config = dict(
    hidden_size=512,
    router_cosine_scale=20.0,
    parallel_block=False,
    init_std_up=0.023,
    beta2=0.98,
    z_loss=0.0001,
)
Below are experts of layer 10 (counted from 0) of a mixture-of-experts language model. Rows are named router (the router's row for the expert), down (a neuron's output weights, with its number) and show model dimensions 256-287. Each number is 200 + 20 x the weight over its row's rms, rounded and kept within 0 to 999.
After each expert's rows: "comes before" lists some tokens at least twice as common just after its tokens as in all text. This comes from a sample of Wikipedia text that the model never trained on. Tokens count by the router's weight.

# expert 116
router,213,218,145,176,240,227,193,179,243,223,210,210,223,194,187,207,179,239,208,231,236,173,152,219,207,210,178,184,222,192,211,187
down0,189,175,210,191,172,213,191,217,185,193,216,194,243,203,183,212,209,212,183,171,199,164,185,162,199,181,196,193,178,189,172,192
down1,208,223,207,225,217,190,177,239,224,213,215,207,237,192,226,125,217,213,191,192,201,174,188,156,209,184,198,223,177,196,188,202
down2,193,220,190,226,228,217,207,215,211,184,165,195,207,188,191,220,202,197,209,215,193,234,187,233,177,228,170,191,245,166,236,207
down3,161,209,216,218,211,197,184,203,193,234,196,193,188,203,221,202,176,189,196,224,197,209,198,208,177,208,162,207,184,217,174,174
down4,171,179,186,209,179,205,254,209,163,206,172,195,228,198,186,173,177,237,196,198,189,198,167,191,192,243,192,193,202,213,193,174
down5,175,216,191,190,186,191,219,183,175,187,222,173,217,183,168,192,194,216,183,204,171,191,196,194,203,165,189,240,225,217,206,233
down6,192,193,226,209,221,203,189,233,196,191,208,204,155,197,179,197,181,205,221,210,174,208,212,180,174,219,204,191,213,201,223,207
down7,180,213,229,170,224,206,190,192,199,205,206,191,226,207,217,194,169,212,198,224,195,199,201,228,168,242,207,215,209,208,210,211
down8,186,225,199,219,179,174,214,201,243,207,218,204,180,203,205,181,192,181,191,194,171,208,193,177,174,222,200,181,183,225,179,224
down9,216,189,233,190,205,155,239,234,158,190,208,223,187,194,210,225,193,203,178,206,211,192,212,212,213,210,196,197,174,205,213,190
down10,182,202,190,156,167,164,220,187,186,211,151,180,187,216,156,255,205,211,233,209,182,209,208,247,227,211,176,193,201,199,200,213
down11,198,192,211,191,185,186,193,271,197,199,169,237,213,214,218,155,174,202,204,189,206,201,190,178,197,188,194,229,183,180,230,176
down12,197,182,220,211,197,207,204,219,180,224,222,183,205,223,201,147,182,233,192,203,176,216,183,140,168,210,205,172,199,235,192,172
down13,201,219,201,183,222,252,173,186,212,176,189,241,220,248,170,196,169,176,175,187,206,207,205,188,180,225,213,185,187,197,209,203
down14,223,209,225,182,173,230,176,159,197,204,207,219,259,192,252,206,196,195,179,219,242,182,179,170,215,206,197,244,250,193,161,211
comes before: " |", " 0", "4", " (aged", "8", "2"

# expert 13
router,205,227,197,221,173,246,180,211,210,184,210,216,192,183,186,209,201,209,162,211,217,195,178,209,206,218,206,225,210,186,160,201
down0,221,198,225,158,206,196,158,177,174,219,163,180,228,218,205,237,231,171,194,163,242,191,179,211,187,210,159,227,184,170,197,249
down1,230,197,237,225,193,186,209,204,185,205,177,202,194,175,199,193,190,236,197,179,207,210,244,203,208,238,224,214,200,181,208,218
down2,249,209,222,149,205,201,163,225,216,192,187,178,177,162,236,190,199,210,221,200,195,225,214,219,196,198,188,144,200,179,207,153
down3,214,172,180,185,168,225,167,229,221,162,170,181,214,191,210,200,220,203,179,197,188,215,211,212,226,200,246,220,173,190,216,197
down4,160,218,196,182,197,209,198,194,222,193,212,216,189,178,207,220,223,198,175,178,174,145,215,199,218,178,226,204,170,212,193,179
down5,203,144,215,197,207,203,196,219,180,218,172,145,207,237,206,224,254,187,220,175,197,171,210,210,181,173,196,211,217,174,193,202
down6,192,186,208,197,178,204,185,194,182,200,182,184,213,190,207,145,174,206,217,229,211,180,205,222,232,211,226,252,227,234,223,179
down7,209,170,194,230,157,143,187,190,191,200,184,193,168,201,200,187,199,204,200,200,210,207,193,227,187,212,225,211,160,228,196,200
down8,232,197,213,160,173,228,166,213,196,215,209,221,176,165,204,228,197,203,195,188,234,206,191,182,228,169,226,157,198,207,199,222
down9,209,174,182,195,229,194,203,165,239,206,183,205,166,192,189,173,238,196,222,202,203,206,239,185,207,190,221,173,233,186,163,201
down10,212,220,217,200,165,195,173,207,155,166,194,175,180,189,209,252,177,214,178,126,209,234,205,218,216,199,213,182,204,202,225,180
down11,233,190,201,165,201,162,177,221,141,199,200,167,205,193,233,216,163,187,189,214,195,194,214,194,199,245,197,191,185,198,226,212
down12,194,210,189,238,203,170,194,173,186,193,221,160,204,148,226,196,206,198,195,189,177,189,232,196,178,220,178,227,224,189,207,180
down13,199,195,180,235,209,217,180,230,166,199,202,210,190,196,219,226,213,215,209,204,176,173,226,222,195,210,206,206,192,195,199,209
down14,211,214,204,217,195,194,194,201,200,203,232,164,198,226,153,196,203,169,231,183,213,192,206,180,207,178,191,202,152,185,192,210
comes before: " |", " Albums", " medal", " Billboard", " (Billboard)", " Top"

# expert 102
router,209,198,209,196,186,182,207,202,159,193,203,193,212,202,223,182,176,179,224,205,212,159,223,186,183,216,201,158,158,218,187,205
down0,177,171,207,155,171,173,186,198,191,203,221,235,211,210,250,196,196,212,253,192,180,237,186,192,183,195,229,222,213,227,180,195
down1,174,188,180,206,199,173,245,197,193,208,226,198,239,204,201,169,204,227,205,215,226,172,201,173,200,223,217,179,214,213,201,168
down2,192,159,163,209,231,201,247,192,214,166,177,193,194,191,187,181,175,208,218,198,210,213,181,171,201,179,189,184,179,176,234,219
down3,198,178,171,220,183,203,201,226,198,201,233,207,202,215,227,225,200,197,182,190,196,206,177,180,172,219,210,187,181,209,195,234
down4,190,174,181,206,188,216,172,161,223,165,208,198,193,213,201,193,193,190,220,219,236,195,204,189,175,222,194,195,202,228,188,207
down5,207,195,205,201,218,169,233,227,193,208,218,211,174,173,197,192,207,218,203,205,173,167,212,181,188,193,220,203,198,235,190,200
down6,217,223,205,210,182,232,183,192,215,219,220,209,209,217,191,213,225,201,208,238,219,230,199,211,206,196,223,201,227,209,217,162
down7,170,187,186,207,169,196,199,196,206,226,162,201,207,192,161,174,161,216,216,218,196,183,205,199,188,183,214,229,207,202,194,176
down8,189,182,209,198,207,194,223,138,191,162,210,198,202,236,173,198,217,195,227,212,197,217,190,198,204,224,193,202,220,179,192,210
down9,219,185,176,213,217,215,202,177,186,193,198,193,224,199,228,177,203,188,200,180,207,193,223,172,205,191,198,182,219,214,179,162
down10,202,193,204,200,188,210,205,241,195,193,202,175,166,195,211,197,164,198,205,202,176,155,210,166,179,184,169,198,168,185,226,223
down11,179,179,224,190,216,213,221,182,177,196,196,222,202,201,209,186,208,194,166,198,188,228,208,234,246,224,237,192,202,175,240,170
down12,195,222,230,191,202,190,208,191,193,188,228,197,233,205,230,180,164,213,207,203,183,169,189,176,226,173,172,172,188,161,203,181
down13,207,185,211,177,211,200,225,217,209,195,187,190,167,176,209,205,170,218,189,191,202,196,191,190,231,163,177,228,144,182,186,209
down14,167,178,188,214,183,192,195,220,223,194,203,177,192,185,182,188,177,205,209,220,166,187,206,214,191,201,206,160,191,184,187,208
comes before: " of", " and", " in", " to", " from", " for"

# expert 105
router,197,190,178,220,229,198,184,183,186,192,199,210,212,176,232,190,185,168,205,245,196,206,177,173,236,178,217,212,207,172,217,195
down0,157,191,195,209,190,182,193,208,196,183,205,209,180,195,175,194,202,224,218,219,216,213,193,194,214,199,171,206,203,220,206,187
down1,218,173,194,176,202,213,225,213,195,182,192,207,250,205,170,211,212,212,227,208,174,200,187,198,191,164,168,205,212,216,210,189
down2,157,195,188,205,156,231,200,172,201,209,219,190,175,205,174,204,214,231,205,248,215,202,207,214,196,164,178,207,184,166,194,205
down3,219,197,191,224,180,182,183,203,182,200,199,206,210,184,220,183,210,182,197,218,168,206,204,180,203,238,176,197,199,185,199,182
down4,197,199,174,205,208,171,165,198,239,211,207,163,199,169,207,265,190,199,203,193,188,174,201,210,225,202,196,185,198,221,199,220
down5,186,214,193,162,183,185,165,193,218,176,277,239,181,199,197,218,156,148,193,194,195,185,197,236,205,214,171,222,217,218,195,222
down6,195,181,173,198,227,204,194,175,223,157,196,235,208,182,221,204,204,194,209,186,216,189,204,188,196,204,187,198,183,172,191,189
down7,209,227,235,181,178,190,178,175,211,219,178,220,208,230,182,226,218,183,195,246,226,174,185,214,183,227,260,180,178,245,227,192
down8,209,190,229,179,212,215,173,203,185,240,209,193,183,213,191,200,165,232,201,221,193,195,206,173,250,210,236,207,167,218,196,195
down9,220,191,213,211,226,210,231,196,180,178,188,216,214,216,185,214,201,212,198,218,199,222,201,204,200,161,182,186,196,195,197,209
down10,185,215,229,202,208,167,220,218,191,207,209,141,193,248,179,177,222,178,192,144,224,212,181,210,192,186,159,197,182,186,165,207
down11,215,184,226,170,200,211,236,226,224,221,199,214,201,211,244,169,164,199,170,204,203,192,224,173,205,182,173,212,201,186,219,195
down12,200,212,223,217,207,233,198,208,193,170,179,211,208,219,225,173,172,210,196,206,193,200,191,204,153,222,202,177,200,195,239,184
down13,191,189,225,202,232,250,198,210,213,244,197,165,205,214,223,184,178,220,207,213,227,174,213,199,219,175,219,211,206,168,181,190
down14,210,214,211,190,197,204,217,174,184,194,209,189,200,205,233,216,176,203,187,195,212,217,225,225,231,165,169,202,200,175,225,245
comes before: " of", " and", ".", " in", "'s", " for"

# expert 63
router,190,212,212,201,189,211,179,211,190,210,219,204,186,197,231,221,184,209,235,185,197,177,210,191,211,228,199,199,170,202,204,203
down0,198,160,177,241,246,200,212,195,227,207,182,222,222,225,204,210,173,193,217,222,189,194,200,201,172,203,198,244,207,201,162,161
down1,202,203,193,194,200,193,213,154,192,211,178,210,192,216,156,228,198,194,196,182,177,222,189,209,189,209,219,212,198,200,160,171
down2,201,222,192,195,220,179,202,190,211,183,208,182,194,158,207,212,183,213,181,207,213,190,180,142,157,229,184,212,230,217,233,202
down3,235,200,202,181,139,209,206,186,178,225,204,176,199,215,202,226,203,217,207,213,194,222,220,171,183,161,216,201,197,209,234,222
down4,174,222,217,200,211,181,172,216,165,196,175,182,212,211,173,207,200,222,196,218,202,205,204,192,206,205,222,189,189,210,195,219
down5,213,205,186,191,190,207,202,180,180,215,192,207,193,205,192,275,227,207,226,223,229,173,191,178,196,184,217,186,210,187,230,205
down6,211,215,179,166,197,184,209,233,195,198,191,192,188,231,248,173,186,196,201,251,192,195,202,188,231,201,194,206,192,183,215,244
down7,218,205,200,194,198,214,219,214,193,231,195,202,178,178,200,175,226,218,191,206,200,196,192,181,221,180,212,205,211,172,182,171
down8,231,222,189,199,189,195,201,178,208,152,242,189,189,213,207,198,196,199,197,155,183,185,187,228,170,250,219,204,198,204,191,213
down9,189,220,236,206,211,221,168,200,242,207,191,186,179,217,186,221,211,207,242,179,197,190,193,188,178,219,227,220,222,184,198,178
down10,207,182,186,208,196,216,237,175,169,213,168,214,205,163,189,177,224,209,240,241,181,220,181,202,194,200,228,220,207,193,226,194
down11,181,236,192,182,184,222,204,225,203,166,227,191,219,219,207,184,180,174,219,244,162,164,193,225,162,209,230,203,177,195,180,258
down12,206,235,204,166,188,215,186,219,223,202,184,193,197,216,204,159,239,185,216,201,175,189,194,221,226,184,197,240,204,185,169,176
down13,231,211,232,179,216,175,178,214,205,220,180,204,212,199,234,198,196,200,203,229,181,173,201,190,187,188,222,185,188,218,208,238
down14,201,194,219,185,199,183,174,252,188,217,204,191,203,189,209,191,210,195,170,203,195,187,196,233,198,209,203,204,217,188,219,215
comes before: " the", " 0", " 1", " 2", " 6", " 3"

# expert 73
router,198,175,179,201,228,180,187,204,221,216,185,196,204,196,194,179,184,222,159,212,190,188,195,239,189,200,202,219,212,210,241,242
down0,184,201,175,191,195,211,202,202,182,210,198,241,227,216,188,264,179,193,247,203,204,215,193,202,219,210,196,160,201,177,218,209
down1,209,204,184,206,178,207,170,209,184,220,235,178,224,186,198,216,217,225,185,214,221,204,180,180,186,206,238,164,186,229,145,207
down2,183,197,226,201,181,190,182,174,196,203,203,198,212,188,201,222,203,215,214,156,172,176,175,210,226,187,199,178,180,204,238,206
down3,179,201,218,218,231,185,236,211,197,181,179,204,188,235,192,196,195,170,175,251,233,199,175,214,200,192,206,212,185,194,183,222
down4,204,189,182,210,221,175,201,192,252,216,213,199,208,192,216,209,177,227,195,230,232,187,208,173,175,175,196,187,185,223,209,217
down5,200,212,241,183,231,207,204,161,222,226,167,204,219,190,188,218,214,212,201,207,225,218,176,187,228,174,186,190,201,206,190,189
down6,171,196,216,168,187,184,200,195,178,187,188,211,198,186,171,218,216,183,230,165,188,170,195,187,222,211,203,206,194,233,198,201
down7,202,206,196,196,210,175,202,158,210,189,163,215,182,207,205,228,193,165,198,204,212,204,191,158,219,208,222,184,203,231,233,213
down8,152,193,195,210,202,168,178,143,212,190,204,182,176,202,214,215,197,204,208,181,191,162,205,166,194,220,229,205,159,198,256,180
down9,179,217,203,206,223,194,200,185,214,214,234,202,212,231,229,224,205,219,215,170,167,164,151,178,220,236,203,198,174,219,238,231
down10,201,201,186,208,199,165,188,213,187,198,208,252,208,200,205,198,191,204,197,207,201,197,169,208,191,197,204,225,208,221,171,204
down11,185,173,215,203,189,203,216,236,182,189,231,201,211,153,182,192,227,219,180,166,203,213,221,169,209,206,175,155,182,191,189,230
down12,220,198,213,206,205,255,271,237,223,209,219,207,229,185,182,194,201,205,221,179,209,219,204,224,200,211,231,214,240,204,156,167
down13,168,200,166,176,174,203,214,229,208,229,218,196,177,200,197,223,211,199,208,161,185,180,155,204,235,216,229,193,218,186,233,203
down14,193,208,205,199,204,223,230,236,206,209,221,200,219,184,180,182,187,237,204,250,163,214,180,230,213,189,152,164,198,185,208,185
comes before: " he", " the", " and", " was", " it", " she"

# expert 106
router,165,228,208,199,206,198,208,218,157,231,208,211,196,183,199,240,215,187,221,168,191,183,196,225,250,210,210,222,214,186,212,208
down0,208,200,225,212,203,238,181,180,185,215,174,198,199,179,206,224,244,196,236,243,204,207,225,215,237,224,213,199,233,154,168,162
down1,191,181,206,163,202,194,167,220,197,204,203,231,190,183,190,242,222,212,180,155,205,167,198,181,213,220,215,188,221,177,237,194
down2,186,160,196,190,181,208,215,232,180,155,189,181,204,161,237,148,193,208,197,218,195,236,189,212,192,211,191,190,222,231,199,196
down3,206,228,195,195,199,199,200,182,174,206,175,199,168,244,211,185,188,191,229,208,206,195,230,175,230,176,175,194,194,202,155,232
down4,201,231,226,188,178,179,184,199,166,232,226,206,216,196,191,166,205,215,214,189,195,185,219,200,175,230,199,198,215,188,226,215
down5,181,212,157,210,226,200,208,199,244,200,191,190,184,191,185,183,192,256,205,178,148,229,220,195,224,213,199,203,194,205,187,243
down6,198,197,190,166,185,234,198,210,238,202,182,207,241,206,175,216,205,186,243,183,206,187,175,136,210,212,229,233,168,215,185,174
down7,160,186,227,192,217,196,181,192,199,219,195,189,176,192,181,130,174,211,209,275,220,190,204,148,196,192,180,163,187,194,186,199
down8,210,180,189,183,232,218,214,191,200,184,213,236,224,214,164,206,209,199,194,192,229,198,186,194,240,201,198,217,214,203,191,192
down9,193,202,188,224,213,216,211,168,207,197,184,190,204,193,195,235,200,223,195,197,216,195,233,233,206,225,231,208,241,192,215,201
down10,193,194,219,241,190,230,211,178,184,213,183,215,227,165,248,166,187,197,216,226,200,231,217,189,190,165,190,193,215,207,201,199
down11,188,160,194,214,169,198,222,179,144,227,217,171,213,193,162,214,167,216,195,164,180,180,202,197,193,198,155,189,162,174,215,194
down12,214,183,192,180,202,203,181,198,206,227,218,207,220,205,197,259,235,174,183,181,213,212,218,219,216,213,225,173,214,213,192,192
down13,161,186,189,187,216,226,203,197,199,185,194,200,219,195,166,187,198,210,260,242,183,200,199,213,186,198,234,205,224,192,182,171
down14,208,207,176,173,209,193,191,192,217,233,185,191,193,215,224,249,235,216,222,148,211,198,215,208,244,240,216,214,200,196,185,197
comes before: " the", " a", " his", " their", " her", " an"

# expert 26
router,223,208,195,211,215,244,205,250,213,191,193,225,176,218,207,187,194,180,189,244,172,170,216,185,230,201,176,215,196,210,201,203
down0,226,202,151,184,191,224,180,213,223,219,220,198,218,210,212,197,197,226,190,183,187,220,190,232,232,214,211,191,188,191,195,192
down1,212,199,186,202,240,204,158,191,207,180,236,232,201,210,205,211,234,220,167,173,240,206,196,163,276,211,158,205,191,208,219,232
down2,212,178,218,234,205,146,202,191,220,230,160,214,175,212,211,213,157,196,171,183,192,192,235,178,211,227,164,149,196,180,205,198
down3,209,197,198,190,188,204,199,199,202,200,201,171,192,206,192,263,203,197,233,191,223,221,220,207,213,208,239,169,205,198,184,204
down4,190,202,200,170,178,210,189,171,193,203,207,200,202,204,190,170,219,185,208,208,208,195,189,196,251,248,212,231,217,188,246,183
down5,157,191,209,228,172,209,157,153,171,211,202,214,197,184,194,180,179,191,165,186,230,209,204,256,184,233,179,219,211,225,188,173
down6,229,238,206,216,180,173,192,197,227,210,216,165,203,223,222,227,174,213,216,202,221,178,187,160,195,163,228,210,210,164,243,186
down7,190,185,189,197,193,177,242,187,178,176,234,192,182,215,190,234,211,197,158,193,192,174,196,179,243,214,206,217,198,200,203,188
down8,193,177,207,231,196,190,200,217,176,221,228,184,203,193,201,177,197,231,206,196,204,208,191,205,200,217,202,233,181,204,202,189
down9,201,192,198,236,231,183,215,221,191,199,184,206,194,216,215,208,191,209,198,207,189,208,206,180,202,231,170,224,212,179,210,195
down10,212,200,157,213,170,187,186,164,190,222,237,217,195,218,229,192,184,157,236,201,198,210,198,181,207,223,192,173,226,205,193,178
down11,229,184,181,183,179,184,206,166,210,189,185,196,191,203,228,248,164,227,171,184,231,186,219,174,216,149,200,223,203,230,232,210
down12,201,234,214,198,211,214,162,228,161,207,182,191,204,240,204,189,197,181,191,195,188,179,161,159,219,221,243,191,204,181,194,228
down13,219,224,198,207,184,196,211,174,184,190,185,211,222,187,207,205,197,188,160,200,180,199,168,209,202,242,232,239,206,197,184,185
down14,208,200,182,213,173,196,187,186,210,173,218,194,205,188,202,210,223,177,184,202,185,211,195,211,225,187,234,181,203,213,217,182
comes before: " |", ";", " Center", "(s)", " ·", " Cup"

# expert 44
router,189,209,223,185,207,169,187,232,186,206,191,184,203,208,197,201,193,182,178,175,192,190,193,219,203,247,197,176,167,205,211,210
down0,197,159,230,209,220,171,150,228,198,182,220,186,168,209,203,186,173,181,200,218,200,185,242,187,190,211,227,179,180,199,192,214
down1,193,199,196,199,220,201,210,202,215,232,203,216,194,146,214,200,190,213,195,213,189,171,201,179,191,183,198,162,189,190,174,211
down2,189,223,183,184,238,216,179,206,206,211,215,177,193,216,198,212,189,220,207,255,186,191,205,165,218,188,162,225,195,244,189,232
down3,222,227,201,223,212,249,205,211,185,193,202,196,214,190,250,191,192,187,201,195,223,184,146,235,239,169,210,210,208,191,181,189
down4,203,177,227,219,198,177,219,210,187,213,206,196,202,224,189,164,169,195,200,207,197,228,247,183,217,203,187,218,221,182,160,213
down5,215,243,209,217,213,190,220,176,197,193,208,200,205,204,153,208,204,186,187,249,185,193,198,146,193,191,149,213,224,220,182,188
down6,166,190,212,169,191,205,203,181,263,195,202,216,209,211,200,227,200,192,153,195,194,222,182,196,177,198,182,207,220,234,176,198
down7,173,214,187,236,203,227,170,226,203,200,229,195,153,191,181,205,185,223,177,252,186,156,188,197,221,199,222,182,185,192,204,177
down8,191,214,180,193,219,246,226,191,204,218,179,217,224,193,213,201,208,221,212,261,224,192,148,177,179,158,172,186,215,184,175,174
down9,198,216,214,155,207,215,228,211,187,208,209,193,216,208,202,211,192,151,188,187,185,214,203,214,196,217,205,168,201,200,189,202
down10,190,197,196,181,217,197,173,203,188,232,227,151,165,213,235,184,193,190,214,174,214,198,229,225,190,219,185,180,186,135,175,242
down11,189,215,213,203,238,175,176,206,196,219,222,188,186,188,208,220,195,206,182,174,204,176,202,206,188,210,205,217,160,193,219,181
down12,199,183,214,203,174,192,208,214,202,178,169,214,186,218,216,190,191,194,211,245,182,240,212,224,189,207,181,213,210,219,173,149
down13,206,201,188,226,179,209,210,186,201,195,202,201,227,208,195,180,215,185,210,196,188,183,222,191,195,185,195,190,200,199,233,216
down14,215,206,195,174,186,255,199,191,226,190,195,209,225,162,176,203,202,235,218,241,194,180,170,196,206,226,190,218,156,192,209,213
comes before: " the", " a", " his", " to", " her", " their"

# expert 39
router,195,195,206,222,197,190,160,185,171,212,197,198,186,193,208,172,178,197,159,258,206,194,182,166,201,226,189,230,179,187,191,214
down0,191,201,208,205,204,173,175,184,209,231,214,187,199,201,214,160,187,197,226,233,201,224,192,182,206,179,190,199,226,226,185,199
down1,187,198,189,203,203,228,176,188,148,196,204,160,203,249,220,209,204,207,166,230,210,173,206,207,187,212,204,210,223,220,160,206
down2,207,218,196,205,214,206,218,228,193,227,175,158,199,183,185,160,190,240,178,207,177,181,196,190,209,208,181,196,196,214,173,236
down3,194,197,163,194,234,186,210,175,226,211,194,182,172,212,191,229,200,218,183,171,187,223,203,198,208,193,190,206,199,230,189,199
down4,202,204,189,216,216,175,200,221,217,185,187,193,180,212,236,175,198,212,194,182,188,188,207,145,206,210,184,190,199,165,242,161
down5,155,178,203,198,195,202,191,190,193,234,221,202,184,207,157,206,220,196,217,198,213,203,222,175,211,212,172,209,213,188,220,205
down6,231,189,205,216,223,248,192,208,223,189,215,233,243,177,179,177,175,217,175,194,194,241,183,224,177,206,229,199,166,209,176,214
down7,178,191,179,218,204,255,209,213,186,181,163,216,205,216,190,230,194,188,205,167,213,204,165,201,202,194,188,223,175,216,228,171
down8,213,193,199,234,185,208,226,174,243,202,206,188,216,185,205,208,216,233,193,203,195,205,213,188,201,191,236,200,190,193,216,183
down9,197,192,238,168,184,147,226,218,190,187,220,200,202,175,176,214,198,201,218,202,191,190,245,223,250,196,164,192,228,204,221,169
down10,189,217,190,179,210,191,194,227,223,197,210,183,184,200,189,230,222,176,217,184,178,204,176,164,250,207,195,202,196,185,205,201
down11,200,172,225,167,235,200,222,235,182,164,203,217,216,202,193,173,193,213,201,219,199,181,155,192,219,197,174,202,209,201,192,186
down12,170,177,179,206,239,209,206,197,213,195,158,191,185,190,206,189,193,207,222,229,216,167,188,248,192,179,216,209,218,236,199,188
down13,197,191,205,238,156,199,203,183,210,227,211,180,173,209,197,241,177,204,185,185,213,179,212,170,194,199,177,189,171,231,206,278
down14,230,185,222,168,148,216,230,216,194,212,221,216,222,204,203,179,174,224,226,187,182,193,213,221,205,193,250,187,183,201,200,170
comes before: " was", " is", " of", " were", " are", " has"

# expert 110
router,191,213,192,203,196,176,233,234,186,186,187,218,173,198,192,170,179,216,206,241,220,247,209,199,214,209,226,177,207,193,208,231
down0,195,200,204,220,212,190,177,168,187,214,230,215,213,192,182,199,205,215,206,173,210,160,194,175,212,239,218,196,190,201,228,202
down1,231,228,181,185,179,182,199,189,199,214,196,171,203,179,207,204,219,213,183,183,209,178,241,188,216,196,203,237,171,202,198,226
down2,155,183,194,180,199,185,217,217,192,198,165,171,196,211,204,198,201,215,219,196,216,193,199,214,158,210,236,142,173,191,168,150
down3,199,164,229,195,197,201,228,233,192,197,185,152,187,203,194,204,164,244,201,214,203,226,225,192,200,182,247,189,225,199,210,188
down4,187,195,211,193,215,198,207,183,194,191,226,183,219,234,185,203,239,216,198,197,192,212,180,213,198,198,196,214,198,220,234,186
down5,170,198,190,218,208,177,197,208,176,206,182,210,192,200,203,226,206,234,208,190,212,194,198,216,182,201,219,192,200,222,225,205
down6,213,204,202,191,231,182,194,212,188,239,210,212,217,171,217,228,198,194,160,207,207,202,187,195,225,205,178,206,136,192,219,232
down7,152,231,200,196,216,177,185,196,220,194,235,141,211,183,245,193,207,204,228,253,211,203,201,195,232,203,169,220,191,175,179,196
down8,202,225,208,182,239,181,183,165,220,254,215,185,166,179,213,214,197,204,232,172,208,155,186,191,219,208,176,206,188,210,260,237
down9,190,247,191,213,178,208,210,211,189,207,203,191,177,212,189,170,171,162,230,206,226,182,172,217,197,235,177,197,206,185,187,197
down10,181,153,174,198,164,209,157,171,170,196,225,194,182,209,163,214,216,187,198,211,212,224,206,197,217,214,222,210,233,200,192,194
down11,221,227,169,187,168,196,218,200,220,208,192,232,203,234,257,188,196,196,179,160,203,199,221,183,222,255,193,224,239,194,205,189
down12,179,215,191,213,181,181,199,184,180,201,234,187,190,191,192,208,208,197,213,225,189,193,239,211,198,175,210,189,202,204,188,209
down13,189,190,213,201,171,222,186,239,226,224,192,180,159,216,211,179,201,207,238,236,200,215,185,196,217,214,200,223,198,177,207,229
down14,187,151,175,197,191,180,226,180,197,194,226,171,184,186,165,200,194,191,192,187,219,219,185,215,190,215,251,192,196,205,199,203
comes before: " of", " in", " and", " at", " from", " for"

# expert 51
router,198,180,217,212,196,184,214,186,194,208,191,205,195,192,231,173,223,198,203,206,205,201,189,184,192,168,200,181,165,223,212,208
down0,212,233,168,207,220,154,193,198,205,170,198,221,172,235,201,216,212,223,222,221,190,189,207,194,213,230,193,161,202,214,206,188
down1,207,177,225,220,206,203,233,191,174,235,207,221,215,163,208,239,165,192,205,177,178,222,192,207,201,202,162,186,175,216,160,174
down2,212,201,216,154,192,205,143,204,216,175,203,199,219,210,201,183,210,208,206,204,185,199,195,183,203,205,225,171,188,193,229,190
down3,160,212,197,189,200,201,190,181,167,177,190,220,194,209,195,201,200,212,222,212,199,191,234,179,174,270,234,195,165,165,177,183
down4,173,217,186,194,199,206,219,222,175,203,193,214,225,195,189,209,162,177,231,165,199,221,197,238,182,220,184,228,194,184,164,168
down5,222,220,193,212,231,184,174,187,160,183,174,224,177,201,193,176,208,239,207,204,168,214,179,188,206,226,214,132,234,216,175,214
down6,199,246,188,131,213,174,168,214,208,190,217,211,223,216,184,184,242,196,229,198,162,204,208,211,193,221,194,211,195,194,192,209
down7,222,186,223,171,193,168,211,211,192,205,220,174,184,226,239,219,175,233,148,183,190,241,155,195,212,198,187,178,212,194,224,248
down8,241,206,205,220,224,196,232,174,234,189,220,196,200,212,216,207,201,198,203,208,176,199,208,213,216,191,213,205,197,206,201,183
down9,204,209,232,181,190,216,188,193,206,191,227,223,202,211,194,171,215,221,226,210,220,211,181,178,230,215,197,177,183,211,174,213
down10,224,189,170,215,172,207,220,200,184,153,215,175,189,204,234,162,180,206,178,192,190,194,189,192,211,213,172,183,160,181,152,178
down11,195,189,195,199,205,185,218,220,201,219,192,215,231,190,225,201,178,172,150,174,192,209,219,229,178,221,221,206,223,189,206,218
down12,194,219,183,202,161,236,194,215,190,228,201,199,183,195,210,171,208,174,181,227,223,219,225,218,183,200,216,201,198,191,206,224
down13,187,202,190,177,203,179,194,239,207,218,185,173,191,193,179,209,197,214,181,191,184,196,230,206,158,203,213,172,191,189,221,197
down14,214,166,208,234,200,186,219,186,211,179,204,221,177,189,232,195,165,204,187,172,205,190,205,171,218,227,245,212,170,185,204,195
comes before: " to", " of", " for", " in", " and", "'s"